config.yaml
d_model: 640
activation: "clamped_swiglu"
balance_loss: 0.000165
balance_bias: true
n_head: 10
norm_place: "pre"
norm_eps: 1e-05
rope_base: 10000.0
rope_fraction: 1.0
init_std_up: 0.0211
optimizer: "adamw"
beta1: 0.9
doc_mask: false
Below are experts of layer 5 (counted from 0) of a mixture-of-experts language model. Rows are named router (the router's row for the expert), down (a neuron's output weights, with its number) and show model dimensions 480-559. Each number is 128 + 32 x the weight over its row's rms, rounded and kept within 0 to 255. Numbers have three digits each.
After each expert's rows: a language model's description of what the expert responds to. This comes from a sample of Wikipedia text that the model never trained on.

# expert 27
router:138173166118084118205149120047148078121092162141138131175127081066111160150139104060148169133129170104197089194136113149084135081136108066127122122128107198160143152141111113161117153115176084162134067147124086053136137161165175178119144158
down0:101140123168113160160106053160130164119106129031134137174109137160098134109129146149160174194171157138091151167156129111100128137119059124074158084119110149182126078137096104150072109099145131110131151157108159131099107127132094143114186101
down1:155061130125084176147097117127116126129155130146112183152111090157149120177137149114111103194062177114093109130097147142081118166165121138122137052116121108149158115076121125184143074111117127059142141104092099124073070140132140175165152085
down2:165152092106212092037210073105187151132131111132149096087174107162091095097128108142068115134077128141139154140141114139116136156121163191159121071143146133091135086131129128128087147157117143120048093092203133119144143141110094078129081082
down3:104188159139075143147139103181140126141189129120161087117166070106114112069056132107097097167100157132149162163094098134118167184167067142109129126133099199175126102127109149122122186111156177138130108167154160156131141096103061111101144120
down4:125130142124176094118128153197072161161150137211115146172104138097202136171134128146048076081135143151079117064104082103124116169113113087140098084127058124113122125093150153168097108180124116150174121155160144123065083144161085146091111110
down5:130144121169085179081154113099130075082100142108156153132139135105104092124095134130127139146128140143127082129133119140131126120155093066163100109157126104135185113039083119127157114134170101169197141040135131199120080204106084147130183172
down6:144072111199129078133082187139172118138106145127148170112118098173133130105120127198110116125072091145116173122111159117154169113132110128032096102151112112142129054086136068071195132125116106115081175139109128116165089155077151152125106180
down7:160091089065075146127138192075132154113133115168121180074175120141170095118161144124113149141139080114146130152101151101164116129105157150142123146158118156125157060145149127136175092130148119098120130140139114149138137066127145135072150128
down8:072137128154121095081124151127161133134165160114167145176170132110078083135128167170142142096129141090147188166067193155087142111109107141231117113134148127127126184108129116104091162174145133076175152136096128162072089134153139148127138165
down9:108104122134163194101091141163083079056094118117139100114155188112159143155122181198144160166135183077059116140141080173109115143120108124116107157097144165147133093166104154108115117092126102140135130141116135095126070160152109157111169109
down10:095133109174071128172069127188155098160145143121079162160074117126143165128149088186101183132153228153101127170132130093142124132142111157160174089175127093181157149150166176115154125101136103078161127167123081072114157144153129141136110108
down11:085130135153082124126117177153154129085066088098144136084106139141104068139130140099047132141132141087109210156136119163064094163123126162114087065102128106174179131066082094115154171108161127157145111154121096179180116159123150111088095116
down12:168079074112165126179131146075120217109127120069185069119152153096066180146143084112135095172089106126123147128109098136074088169200091126073102150087134130092113141161088138085096151149140148136158046126144061143129089096154156096115144121
down13:175151130137161118164123103147156135189194132173097161124091147110119115120125111068098107174127104123141120120137123075162080118152155122105103119094120188123147167145150145067183133115152184129110148146126091160156121123133091193092068118
down14:139141165150176159173109105075083190093097158091127130143122145067120122222125139092125147138120128162104101075168142136164078105099105127185166168193151097123139159126146071140151153106198069161142136140082178123086082064151150065192125137
down15:146143140114039122126144102078080085091101113091174114148121118149110147172100152142135111130118117146102055155125152119106145100131101114108088098080141168141088135169065154163119103109176166097142072098134160118122140119175102142101166077
down16:135152173192109074131150138189125118163102132096115157091114157187113127174158125164096110124149116220062154134142125136128177075119094109102126190186147118107135117111109123123089141140140111087131114089091082110132193150121197145195110134
down17:157101144154193149150098123150145142128139107126117106159098125039158152143147087118115124146156106091123097130151111155154111107084153138069113166102163126143111115152108093156100184105074129132132119056129138117160131077124117087139116111
down18:089144114140087133145098071180111089145047159118148109170051139142142085178122124176148090089176168160089141108162122131145130105093086186160145127194145124159140073107092139181144134157164078113044075120100065101111093082112172092139156106
Description: Common nouns after the or a in prose, often before "of": series, song, project, version, map, church, capsule.

# expert 18
router:136123130107083137173103086108134084121099156167101126120110096139102108096176149048160081106163174135138114170119152058171195152144137061132154140147117193068133175131065101126110067200183112140128160178103105115183118131152195170111160168
down0:126158095120078106179100147145163112140105144135103123113097105136107155117141088105142150133070104205108156118138113134108200182117103152089134096051179144045140129140106110148124167129158119097127130126143115139115102128105141106131117170
down1:094091148155172095094111111063116145150143184167152147128098148120141175144076114164071099115171155122124135146160105133135088125154147162061160118093157179140172192121101179138085164160120113165174117093154123095141143165083163135125068124
down2:155146107072134181132102099134144167145154121167179130102093145081090129164073145162071087105115165131109129148143077082137120129140128079129179176148093127155124097160086163132158101162134071157107158155226085084128160127158146121052058121
down3:104132119123092133123113166138107127132192128123183124113218198121149129141106135164084133125097080079125126091147135149134084122108153164147083148076133116165105104101111089127135106136095107153117155073118151160169155121123160164123075141
down4:105174089123109089089059126101150168100159095102131127128133097069162160143138046095188127131082118128178141167118132097132140131073091102094140152152136162170123145089107074121153196119136101120165100108183189124145157167161180136125140180
down5:084118125162204114156150123140120153056126109184108154103092105088168156213115103126112121109135142151157132071069136128123126107065160120136090147125115132116151108110095199146144141138181125140124104173126133104098103161093148111131108103
down6:127133107129146090069082144089167086124106126141141171127181164102131171135140115128099159114131157093167135091138112086099127068114151107072121110114108139114114139102109110132176135148111125082140128187133106108159197101139135099097101150
down7:150058131132185111170100133106215162104145135109097127159142113059151161130121086101151054119168183138128127141101136119177158100105127131120126125087172103113112073153097146126169082120140115132177085093152112177149122115091087150135150157
down8:124126081142151112148145160109193200119149121141108136098189132152184133182132123145076109092179195160139158115114156097177158124173083130147139150115113149181137157100111129119137131163141186144103090088094157155142092154114145154091175168
down9:114132092143138112187120183134155077170069096190172085127114138117087160110119186134112124124055073138138088041113159118100194121192163081099110125101096138114088175158212117084120186084153109159148073107132143065154089120146157103166119175
down10:132122133168140094062126105098071111148146084149167098187094137158119109162119088128145187145119116186137122149120154131116113138107091078112145156136124109113133098086146102105100105111143149133140117141148093107080158093125111164161144143
down11:103126096179138075091150107080133188046164152133184170160150117139131153158096156101066123072140129114155159089098139115134178089155140146109124160157173115170089112139133195107167125125137118108121128143067159125152164111144147070122113150
down12:154157146135123113090107131132096099128167128144118145107160135159114093132133152136133081106119132186086115134131089160230099105140134129110137125137146074151134098173156114104086218115125132105090160108106088152141186083067101106111110109
down13:144127101119198129157115121106170144182123105201155185159100158105135076094129133095100111116136160170136113105171082146162120148070141161162081101095074112185149120194126177087118165143114166080140082121133118117099178106153078152126148128
down14:099176140145147094100100118128141053117082143097126118179116184160116063154136152186097133136118144122081153130126190166143121117146187130168113104099089148114156106136185171174091109134133145101153159133155172069161152072110138075162106086
down15:193130081115189167144100084103147107177083094147093140190158121106130109087114078146149115162090135153152108099074101136124119098078118117094094099083129161174114130101155083135168114136129136129115142146127131113133114155110145159100110139
down16:156105104162102089108126203126136168074097156117123067138098159143149103100114166142166133109139099142143172123132118135183091128119135092138130136172127170144124118108107150140147107127106049080133149127141085147096130139154138105177072113
down17:147113128082112121097187158145037107171128148139196157116114149212139124106114122115163158149119147132086103106147171114165109089134142096148125129157137122095197154131064111132101128170131180094148137130095065118122082205087178107161107141
down18:075146092145148170069191124146119137114146137118163121132157214137080129156115127190136063122153087090135103125177101127139099150071097150157083123166156086167098107119187085153104162080105146163100173133142122066122161100127137082127095162
Description: Line breaks in tables, lists and headings, heading marks, word endings within headings, and modifiers like single, regular, main, semi, anti.

# expert 2
router:081115182169154117125142117164127138140136129199104089125085127161139099163125135109123128143133147119132137171118143137149157129137102168191126158129089119120152173170131074129128093170119132109198084125180104132127162117161095155130115160
down0:099113112141129122133190143200150129125111121151161082172088105154098170093130109138134106114093118136167045146118160162137093113151123134185118126132155098088141137123124072147107082106093119145114160154135112168107132152173145112056121071
down1:115083121104095098146148127188104099113120100132132135100117094116130175042145111093168148072125123175101189146192116140123137189083125096088122153114121180100121128139136121098124104114093163117099112158101212087086138171105171116112119122
down2:174141158143103070139132128172133138156127173140187101159082143148100105165126118059091149124175143170129108113152132156127085092111118155133119104151101098105141136140150140164102143108121122139138095135092144116115090144128101123122105154
down3:175138119132109129166152128081081130123061129153205140177122164123123149148190126078140171069109075169090177098135098174143133114109089078160151138106173119166105107182145034148156094125174087142163190094117179086094151160139106148124141096
down4:105102144079059124158080115069103114109117169127151110098113071119126125149110150093114153094140197134080083110116220134092143143099108205141129127078091151108136158141107117124147137107118099124083145156135149094125179138125129151155180109
down5:090107096078114105160137159144154085111117082114159194148115132084132091161158191161131059094087166111108162158124115116126087136150141093113108149116072115153170154158034127095151164129100148119113153167076125106144189167085109096065137082
down6:154122095085118142142129108111194134116149139199113140116091062099120197099118152087164133109104137139106166161104163163068090120159132148190015106127114123078084094139101116147060131112112107145151083150113160099131121125165129140117097132
down7:137107102069126166135088179131135136104131166146048187142134132088159090076190141085143113123175172190150147082119156132131128132090151111129142108165146166098153179123144129079123138122183144113103186108114081183130144151108163112134130182
down8:134132125157064092150078131123185093161059152109173151143162102142116110081083116126152101080121132119098078126124188093170178075170154133109237164138190138133093149105090160148121144101080192163086150108131183083140184104116098157130149187
down9:069132118109101132109205106145036159136121095149167117154159160104096116153160084134137095103121095121088175129197145106122118119115107170089112140166105061062118087107160124155049127127143162203086146127113107108160110119066098098177066153
down10:086096117151145114139056096146141083083122131092148109156144088100105182154154084110124163173136174164182147070110187093136089107111111147120167112129128098086109126140128108155152101138126162129173146111101139145121158065111137109073113193
down11:102168096170123092122184103147123158164117098175164118131074144189119114183177138123101148068128147126147117127136154081144152145110130105144180188118149141161074080111125144143101137080164150114094131140169111150109118200114117077123140113
down12:137067083165109096106085130119048151077133146057095162118112138123171104091115072127127099156190125124127124108095109090133158163082157119153148130158145097150123113113149093139159145137126130111085137179107089140092124189126159183114109138
down13:103109135109096182115121104067102128120123129046142121135136104099096111121172142116161070119128125151127061113121108137178133159133106087100081054120136147145131106080125156122076123101131119085143128050103137098138130138158107142115189107
down14:121147130140101156156159123088121119082183148173156207150078101175212115113154112074105189100147084110089120098135088094171055117100140128168098104140145157121105085055112141133103145130145142120111189181143090154143159154098129171158130144
down15:153164109135129027092093146110123116225178091097174151082146125067142104124172083137116077124113144119160142099162131170102150102084170129150135159147087140109123093136148118108055071148165137121173171106069071115117091156054133177074130126
down16:181138150092129185152098103120139132107082109158122118141145175088114133114119109125095158128194126172151188115116141109168076170114106112109105103128090171111119112170116132158162059141079120140124073123098113178093124138146148174126121084
down17:156140109132156126131118128124101154124099092086143154101093123175141130104172136118127135159160185101255107177139061146101134170166085106151113145136091149122183177140121119105155087145104157148143166066072132099077139095122141063131110125
down18:121164110194126063209131123198102120156156129119100101088083168143135104139155118071138097117190139113105122136178131122139145155089117118105112063094154130115154105187148117152132121084151083106161128122190166130129130110104116091147150142
Description: Sentence-ending periods, closing quote-periods, line breaks, table pipes, heading "==" marks, and contrastive connectors like however, but, although.

# expert 26
router:118175129160096114157171139128105160171123135128110107095090065128133091100139062079172108092128120108104114126146126128070154145124164149180162102118128210109155150143062081120134102151155136118174145120147140095117153095173090107163165165
down0:152130146084119133090099102138092155155131137092069072116140130105143125139124097136126142120134108125152149145150113138077127143126163115139159144139137109131104158101125097136098139140164152145107176138145132162120140147133139128077068143
down1:111174120168127117113151163136127097140159087139161102083170117166111072124165204152110075129148121119125127083156094152117151121127104121101115127114110166165123067132107191155192195115112202084099095129168109081109168149164089118133132107
down2:074133141165140125110167053144151142168145117082136128080070135190113096134108127157126109150140061112187028075144157175144117123137162150159109151099108114156127095117157120127099112110078095189146131084067121161160136123100114124074126116
down3:135069086121110156136094139106213151123089152119142195068140137075101161154093170112127148145108094113129140118127156125158135067157177106074054115104140127106100165144160194163144086152136096076118107164061166112116082122142117191142133145
down4:111138053119061121120102143156125136161106133150144199111118105111122160171154121100138168129095082053063159097132194116116149087156099123162132093133051142086142157150068124122145133126116087115087150121107091101116102118181127082146197116
down5:124182110137131182190103114152103112120121117159081141101112188082185128135190124133156090135157163147075147124103106187134123166155136118096117157087120158192146101161152145127120137120154139134148079104111092123087114147148044113188118202
down6:174122128125137158105121162190150176121164118129176164166133113093075106186122144193101134127117127192092136108083131095134119186147170107094091196170129163144107182130149144155179160122065126123108117168088137146150125102169143102162100127
down7:130114123151157096165068121184161179141061142134106149117109112126139148104128062171168152156119132134156196159139119110145143104109161125121131099113168127215097142148126165151142145061119137150124143136152165134109147116117142148125149140
down8:121093158154109078096148139104136118140141085068165142171135123204112097156108106099151078113103108118098184127102133152124127135114169147133103110109117088091146148172167128125158133177083111097123100134186114103187089143112133102095168124
down9:133090126086065129157120170061128145092147119090129112196117141205115145154086132122197121148048133105098117161101157038087126131077081144111166088169152073072148120137149136114098124128131094163162154101142139185144144149142122096167162174
down10:115126117138141179194152093145141090150140164111129121104105110140164112105196140116128164102140136147140184163118090168081092149163089143091096110097146104117089094109111128146130116146135148137136150150109121096129098096080168090116131154
down11:153102124084116144132148128090143070100144114139118130095124212132106185175109168104110136113109106156105122142096129138119096145104187075122063099112198157115122130079088149094142131161170152092119095104131100145100129124134137140173067115
down12:143136176117158142140123190112143084101134123204187107205118100084103167063087098122132086154112155122142177155053163140186138144102193153097090159194122071128154170137168125136137129103145073170120131130114131156100139125160193082167126120
down13:154087104169085144139193097046210078057123204142106143058092136085173129111070099136117081138154120209107178119096120141140150128118167139141122071063131102066101151127130132157127137144113150140160134087081080152153115144166128155183152102
down14:088097073128109098148104113166067100123101097084083179151151160151109093126127105113087071144155118128126126120102088126179137122115113123112184123114143125092200154172136131118167183131141135129166167124122142136175133045080126129138091168
down15:171137133111097174099141176180146156158137106097128124101143191071174126133152153100136156158138153107147153122116169097110201159148131159154108134093147112186111100171079149122119128135123067145169121111145155150129125138178143160139092133
down16:146144177064157091175202105101089152155159108146155155068199081130107105097058168126138134194099155112155119106064149111120104076123098058102140189132088129142117089141137126102143138158094058125119141087155154082110124139162142091117144096
down17:169158175138104113159073162121105102129058093184127082098145175137122146124055121171062106043132136146134132118104113139107147121120106123129132133150119092132137175092140152170179119141128093172154150132108132088143139077137117109105152150
down18:074110180156115125133149168105158164094158146110119158155167152160056121126142080172168171116147161120083173134135083152075118107086144106150063098173171165092058127131056119131118124124113126134159076168145149112138127149130133121132107103
Description: Line breaks, mostly blank lines before or after section headings and titles, plus infobox field names like Spouse, Occupation, Genre, History.

# expert 1
router:079130160140138091118133088130144145144150135184153134109105125099062120143164134127092133132100167079118122157134157092092138128123137157121117177185162170186166156170115152137157166136218100206066103081142089097161148090145176161134140144
down0:114106116104183110098134150160123149233115113115158149102133091200108152127118148146162118130167102170119165138118157101166145153116163083097130116149090143171139155144180122182145152120072123130160110144125101212165117150148066129119153191
down1:096124143167177131102116162129145127147194117159098109120104128119102136112107124101106103121138128100133186141148139105131100157122096141117153109160099115110144136164158103073081096098207228161148134106116171126120170098096101139166067108
down2:156078117203109137176144148166125146078107180123221109144134110146079159099142163110142109107182145171153072128132134087135131091129122152158122092115167048077098099132107122166123142150085143123142098123058147132089087141107171071128131106
down3:182063146134147124038140159163083099084122129169093096101163124132082117137106109112128131096131126168185128086117100081106127102145153120193152117061062139135116152180176155152103132118151114150120079091119087109138071171164152132158097150
down4:125127155145081094108142113123158096160131123123130206139164120176148088142128118175100129143121145163074130131093146095138135163162126063137152103158134095170169103129118118144160078131186116101167181119105106112123111143096141137104208122
down5:155106037133125164098140130080131125131117157107154138114132120173136137111165150074159099166123133098077162149122117125127140097134125100090123147109147113128122089105134155155125175108167125129128076072070147103153147154123161103174136111
down6:150216123133135170140163147153156096124199077078119145147146134049124088121083103121123131082126162088117117151137130095108197152192151135126176109114143144153118126099154129099135141108101076111104147169084137125137128105066110031179173137
down7:152135106130159122155137126150110168109150110092089159135124104164081092123178130132120083141143153138168168119087151098136186117109107142136119175124199115115143117167138076158120139139111182095126130193173128144152103142135084181152108176
down8:187047211125123119095123109130143097135093145156134182089204138082116151150121133104117116096121154109155157135151096142131131109119151136076074123134120117130112127137143166177118185192139121107121173076111110171059124124160137113148122140
down9:168124107130135072115153141164088138066187145170110111120130120041120154112189053150136169129120129102188069111125161139161141152134108115132120120116151141085163125107144105143096085117142156081134059173166061144146107169154077158155093101
down10:129181121189127111102235078104157090121128117101103141136090119164075113082155141119097173061118067132154098068154146120153179171068099134189079228136120140127069089110072120151100075109110182122095139097132111194151139112102154134142137139
down11:173109123125194124097123123161113152145134144139179136161049124230157157123150142064165092121121104128212105085190127059155094110065143136163143162156098122086171085100183135140129089114122192133124113119160127084105143152142136082159131206
down12:058128105121137073029151111098149144121118088103170065097110127095095097091139120115118120124089099169151112117090148108090085156152163122113113145137114134122129159059119114100144151109139118161038142028135137092123135092167096130143102127
down13:132108101082081163102147144074099140140141059158106105092155129107149094075044148131138119089124139120066104166179119159104147145120171134097106157061127152124149120128120096094205169136058062107102075060187095110144100090122135129146169105
down14:093106100110157089128089127120148129108134132104086116179098115194138116047122087104157155076134101108216139114106136173120100118116103105127156134108137133173080162147152122052170112121136131134158145137137184103121183186060168153127106121
down15:129135065176137164155105126103163138096107184099117197137144067124151150064123181139104207105172133149204115142104093142114133174134109164174178108123117100207090080140122083151093126159108115133156103073185137091160121134080074166142104108
down16:118137123080096154079120146144153121151169126158111088097154157146131109126147113183138119114196151152107121159150155124149125122128107133111146206125136073119133081201114161156163136055170107125114127129150171089124084166171140087172129162
down17:145142137158157152159052152100125067089137149143186167033134178090188096121081165102110166121140090130126084132111122115118176081198110098099156162112130083095096120115172115144122098133128102159167207165125094144122130130091140156132163081
down18:094104145160092124102117078117106143074177119124155086128165158103146207138104102130144100129132082080125143057152089111169149171125142088144130106136173147110083125141141103128102144142117123133170071097110118139108149116127181101098180064
Description: Pipe separators between numeric cells in sports and statistics tables, plus semicolons in number lists and "season" in TV text.

# expert 25
router:081127104129100110189117123072154092154114077129135074135072148106141118139170152086146137126160175150094133156154109117138109143138097084142186127109108158133144117145080088140122151125130141169119151148120049113136165129129165153183155161
down0:117167096161099097092126108143107142093124188096107134153153102188081140123062072137139123088153156138137152087160203137082174159198212088151126151169128148153165119088158106132110146103167072092126152153117098196150134115109121134116040149
down1:137123122055118158100163117088149060140122148165136133159165085125066174187085177140096118180139144141168132158131108112069153128174136107114143108152120071064110155089130100118110179142132105117116076121181132148148167185126158179085181104
down2:114088131114132169112128197124163125142073164110064116156109138119084145135116182103095171093127122110094080157137136138157087133047152129164095130151142163147124107200166117092130093130080150166110121127131188122174094157139111141151174189
down3:194100071060160109163139117109066111095140102161136116103101050141130154171116136132133186045086125127155157148161156151099111122140102146092076121118149167082102082178187144147108090153129110117150071092090121113129091110112089114161114143
down4:157182139122135148103121150078113110178095144156065117135120166128108182128088148118141159074111148136153082117115191149147138146099177084142167117107163118062076163105150144046087155178116184055110134126103079166166122072183120158070171140
down5:105177163157134090129160107123150034167123157106141125183124132196194128143107148125151118151153139179130148193172118180128126085167126089108151161142114069168144157157148113108119143112124111059173157152135128121129139102076120165097130102
down6:162104135107027151188028084095123069088117091157084127141136072153075150107114149146122155165110126101116131112197104125139152187138162117098105107095206098112190131116150061178131111077138127135142159135136148108150113082125144139155172139
down7:162100164158153150147096087112147184102133111076137126189093093130140160147078095162115105180159119214130197159140113131141134107112101069089096134085088137087134109117157125189075094177110143073116147184143117176044123114123124177095164168
down8:140096166156114102166106076151141114196102120171154130118086170099130124142086126129139058130087116111115122192177138119133122173101133118095090142127088122170185188157118060092091089082130068127116199115223132128137145099089166188164121134
down9:182125167145154124110109068078114104135115093109123085128164135135139117130080101148097123201140144141101179127140116148156123139184112128167127128085141109154120125134119130103145155121171084114136153113156147139096145111058092140194170077
down10:143116074148141106113102087153197184069106115112145131127144144076155121134115119175097064172163142145129169136106102149092132115102105080164090167117134092149206150145204097069110144124123135144119125110112102136120144169120105167169143095
down11:077139129186123135092137154152135156082143171121146186105109151149126092119200158064093088103106085148109094176121098102101113121089123107116148099089104124106087134087113145146132142141128160125120093122153151196131159134142085095041133154
down12:106107100135095152141165177161129131161070111141114125165162160154148117103097124137166152212109134178081173113143078144072177179137147137121137093148147073123119218113147161119119100086167111106105178090150114136176166132107138162109081096
down13:131133167137138069185109087172133065111112173085100108160071116115092089217122141082125123090170158116141159084077139149124120110184124106161113134146147173097138146215118129177139111128126088142085153163151103135131139146114204111153180118
down14:101088078114108158188104149203179101097129121097107145164080062157129113141140148113109149106183124128091136193145096146127098093130119111130117131129161151101088124102081149104149115097135092143116211133156153110123101124111190110135054151
down15:133169116170151145077153163143031137103131123107102110128120126124092107128116117167120186152115183132097116097151156042141172147131115104144108080133132120117108208118094146219142169167180132149126138089106117145149127139102083062112122122
down16:124186137185072151101178148157080160155181068097080106114201137191094099066174117170105069129148097083080115150142179142082166133147147147089070149147219129158136128125130093131167036145164177108104152132151140131165119117153079142070082082
down17:122117054158102117149093070134117097173147168112126107123087178111117070095131103133088136118135188116116109145123117099168145147185125176121131141126162107115175128121095147081039115134161144107158145119147121150112116137168088147155164123
down18:139138138135159140173109146107173157141182101129126178109140110107165092180106183130127176164170154170148154218154149102126162154081140123142133168129107145178184111183174100205169158132090153111129046118116103117117071121169174164122144162
Description: Everyday nouns after "the", "his" or a number, such as years, men, work, career, hand, spectators.

# expert 40
router:114123152158103096174125143065141047094115112143093065128099117095113153159156142117154111145174122126129100188193152057131106146128123126142121141177128145095196170135108095132198086187155125136130063099149116126187151157147154167152219152
down0:127124147158132119088156165131139111124136134149121101152075196114154135208144102171152188122103113087124174175112117177109134155174173140114108122192172130134141162103155121071149150116121100094082122108111120146065141158138107095104203127
down1:106114134150083183167152180119141160093080134106185046122134112140148174096122119124092153116092122091120170145159144108121093140135161074095114145134146168067095126133181156134100150163081117087156140078179119152116152145145083131090057190
down2:151188153127089159141130146102109073174095136141075125105170126115111091106135139187126132157126112105070155091147128089138133194131154097091130151099195090128082136135083113141097146052072108135105187105170091064139106143148105205103111120
down3:133080111109205057170151153128123106105163168143127127102108170175074121173136127116138151075157180185115042118144121158122145133102078123127075141170209110108084133115125096132025117134158138168116134098125113125167101155110101106128149169
down4:155084117128178111147150088162138117154184075132133137124085100129110093115107117173125156174148193168083144141123116187169122132150129071181098114127114096136128146076166139162128171114096126110121140168133104095137089220057084169174169137
down5:065112151098172115137166180127120189152162114117132057130132165126108105143168132157083203085099133146118087104079140154133126148115089087084159101167187114136085130114151168090138141117091131132154110117141122106110152150169046141171185102
down6:115129095096117111110141140140120089113095139160195172084157108159125138139133127136116178171109129075147086089157125163157179158103152153111110117068176117101162193112093134175110122163147139135158163147140163137116112151080145108149083161
down7:125120097145197086129139173099154084163096179149119135138151099120114123155145172120082141144135148121127137156134111117108158085100161142098120147136148054150146092107099136153077163155066097101135105132103095161132069165165176083154126129
down8:147154183067191119168153098125108116113126147135086094142155126103123119173051130125160160107084143119123103083128092174182119119119119106131117151123202121115109125124072128150104119126127124123089173185105136131200162149136123138095143188
down9:066138087123156143040123177100170096172138162067130143098105145141074088142019142155116149129131140099153131215136091123117114118110121169142071096105126094098108161076068147091107150081161122051118124083080144173122158092096154102154117102
down10:135135141172155128131075154173148115164129144166095094147144140141130137141162129128145196062157172149188140103157145112125190084111094132090119107114138121129132113129148132107194126139130096140119080117122118112106091116111144153068115167
down11:133090138154202101125087155154141114119161108124163112052112122178134151131162164063122172122135137152123131146171124068098101129161139151128105174125079148139079049126131076152130160136153146144135113108138151128152109137134114112117101107
down12:121146127146200138114111158154121121154113132139148165096069162115129122146154145133105185167147164154099157109117133097119108131075134146099139109116121070167115115137133132166176147162115170115101207144171104135116147112119130093133170180
down13:159144159185120120082162132143146107103115137191153088133099150134105125100137103112225116155127092161110144117103131115102165124137123146164142097116099135128157157163092059143134105203106201145148126148159084148090164110148089128132136207
down14:072174075083119149111123122126122125143179050100087143140161129189174145129142113128149114105121144171184128143160182136162071100112138088151141094185137151095114145188109078123140118112116089110101157112136107086136099111104125177126071120
down15:127187139154130092159149129178105142130149155113075124120111153107115144107082101133151081119103156105173168108138147142177138133148166157084106123070125147086058171183083152153135043065168187055096121142074121129117123126158171139131087186
down16:099160099102139106148116131119138143154146132136122099158164139116139090128125123125100155141191172185077102100171051085118132094136142122143218156055121155093124111147108122175110087131035153181149114160088064133099141187116106133137179184
down17:120162110109068174151113186146119138185085067186161181132124107133122148107148149104166103177088116148180117138151100122108078090143122136107154154127118122089114127202125113063140142091186100122099169136125153092141092093113193064160171136
down18:139179074072152111172166092132151168177155124156150147112088159114139123135130102201151163143124149125094186131118124099083158063134178076121056108150126133100136098163168142106188088135125173131156110116108165167084116092130150021121180160
Description: List hyphens at line starts and final syllables of foreign or long words, such as -em in Requiem, -ts in Quits, -st.

# expert 36
router:069098171184103123158136114095134110125157153162041072095143133123112134129161153116125168135092192143099097128131124129094142128066128168134149146149119166101165140157109144159178087208149123162088086099095096088158119156112156184113145157
down0:089082119136194097207139119078113155097157108135138144185167093127136167124109132143102125060093156162133120149087151142102091167162078175169120098144154088122208123125126095064113127192102077116143128194131118115131113138117055122136061087
down1:081108203127132149082094143081144177046139125094180110119166143094112157114154103141172086114090096138164167081128164128153136118110116173096108171143109148145115109170155125134126157140122139083099150109090153138145138157112122145121151163
down2:102025159115096197084095136148173144113136103122137083166136100182164081129147117117126121100098092101127124123110160084177108100180162084103098127142097142182102034107111138135151140082102133095185079100148078139145147155152062093173073162
down3:115175134089137069107174168083100150100069141121144126194192139114123099166167109165142110145086156121129131073173146118095147053101050184091157107153128131183059121102110069171123078123143080087109128103102062135081111037133147136109195071
down4:141121100143107108128162100198157144144135107143131202111081164161123129148171101189106069153167127137072139156051111092078104065051065103147156119128110173091031128142113157119159154126152173140107134105172173115122103136154138131095058125
down5:202078154106147118157125144112135140102125164141112128114179121153115152113116172151125131109136133163160160093163139078133126131134163056128136154085119167139098119150128122112066151138094139113142115116055134137144139218103091077157152085
down6:109137077128099112106141104093156160098144156136072130137161123200079166121071115164195113104164113127166098094082117162118095131114161135126137150175189101125089094123114168211157125119137158099129070187117131161124119197117100176082129129
down7:102174167178148125148113082171086181190101149115150225116163110154111066143163121108096168179098133112133112130090111127097117103158091086100179146125161174231080117155151109161158154186128171093085129179161121127135134105135084043118095125
down8:064127133117104165201153163191165175151154103083076134142113141189127092144129147151127141176151123093200155132128121097169174130158127151125176074097117112190103102149136134155178125138141107161116118151153135098155123186160110121138163089
down9:093113111146156165102115112103143121135085098112154177122083137158164118116150098136158159187156101122132131109162135122129138159142149115119140135152061139131171131086174149182137092151114137179127089078205152127144112135145121209110161155
down10:169104126129145105187132093190180167111101139130112146108101152144099144116102158107083128156140127130163060174125169148104112162124142107131096125152123143111167131113191170138187169172073074186180121116090152096124109119094111086231123140
down11:152105115088160124145116111136065147137183131158158159156088155167116126184138114123169101187130117093140125128114111152130149157142110133088140144107137115139182110117067164129125112145085088104090101175120107156115120143113087123076165146
down12:173134126122140203128139134110089163077155101136151095152077098099118162132062067179137107101134216137113118132128186162115093166143169149177092100154111107139114100103117102136096170145117170124119172113139120085165118134135122143139072102
down13:108091144095100173185129111146137098125120065159135134145175070095114154173083158116121144208110153142084155187143166174091132105078170122154123109131116116078100126130134133179092142177094112155148107054144115109105188113155138091170122102
down14:158145107166161059030149143179087113162147086154195190118091109156078117133153149127148082111152109198142124101072177170122125165111141118108145107135107132159109157168086208149103129139136103105219131188197167107035154120092109207135100137
down15:143125147125082114066160093112085156137124085106079164145144132116155159113132111154165121110107095117120199137129127085150149147094141165184181063146206099140157161125102124117144133145120155127098208110117129095131078156128118145096047152
down16:154153149132114102136086175115103116135113105086139132162154106098115153122139132137111101185136083124100127179128140123159132138109096118101125128077157153147056079129130113139153161144137131125153131160079160168127084111181131147076142146
down17:171150135121167126176102150141124114107081105204119083139066139166095104131098146126118196086091141147117122143142121154112094141153161175125173112083122160135049170171109102091162107152179135164115112144156119202142130142114137097132118167
down18:156160140071168141100189140109129126087117096165113168057069138098113129148123138081109152132201125099140136125165128085114094187139154158166150092134114096144171089144143060080161140171084062187153137131128133132163109127130169151105177144
Description: Possessive pronouns such as his, her, their before nouns, plus hyphens and table bars opening rows in lists and election tables.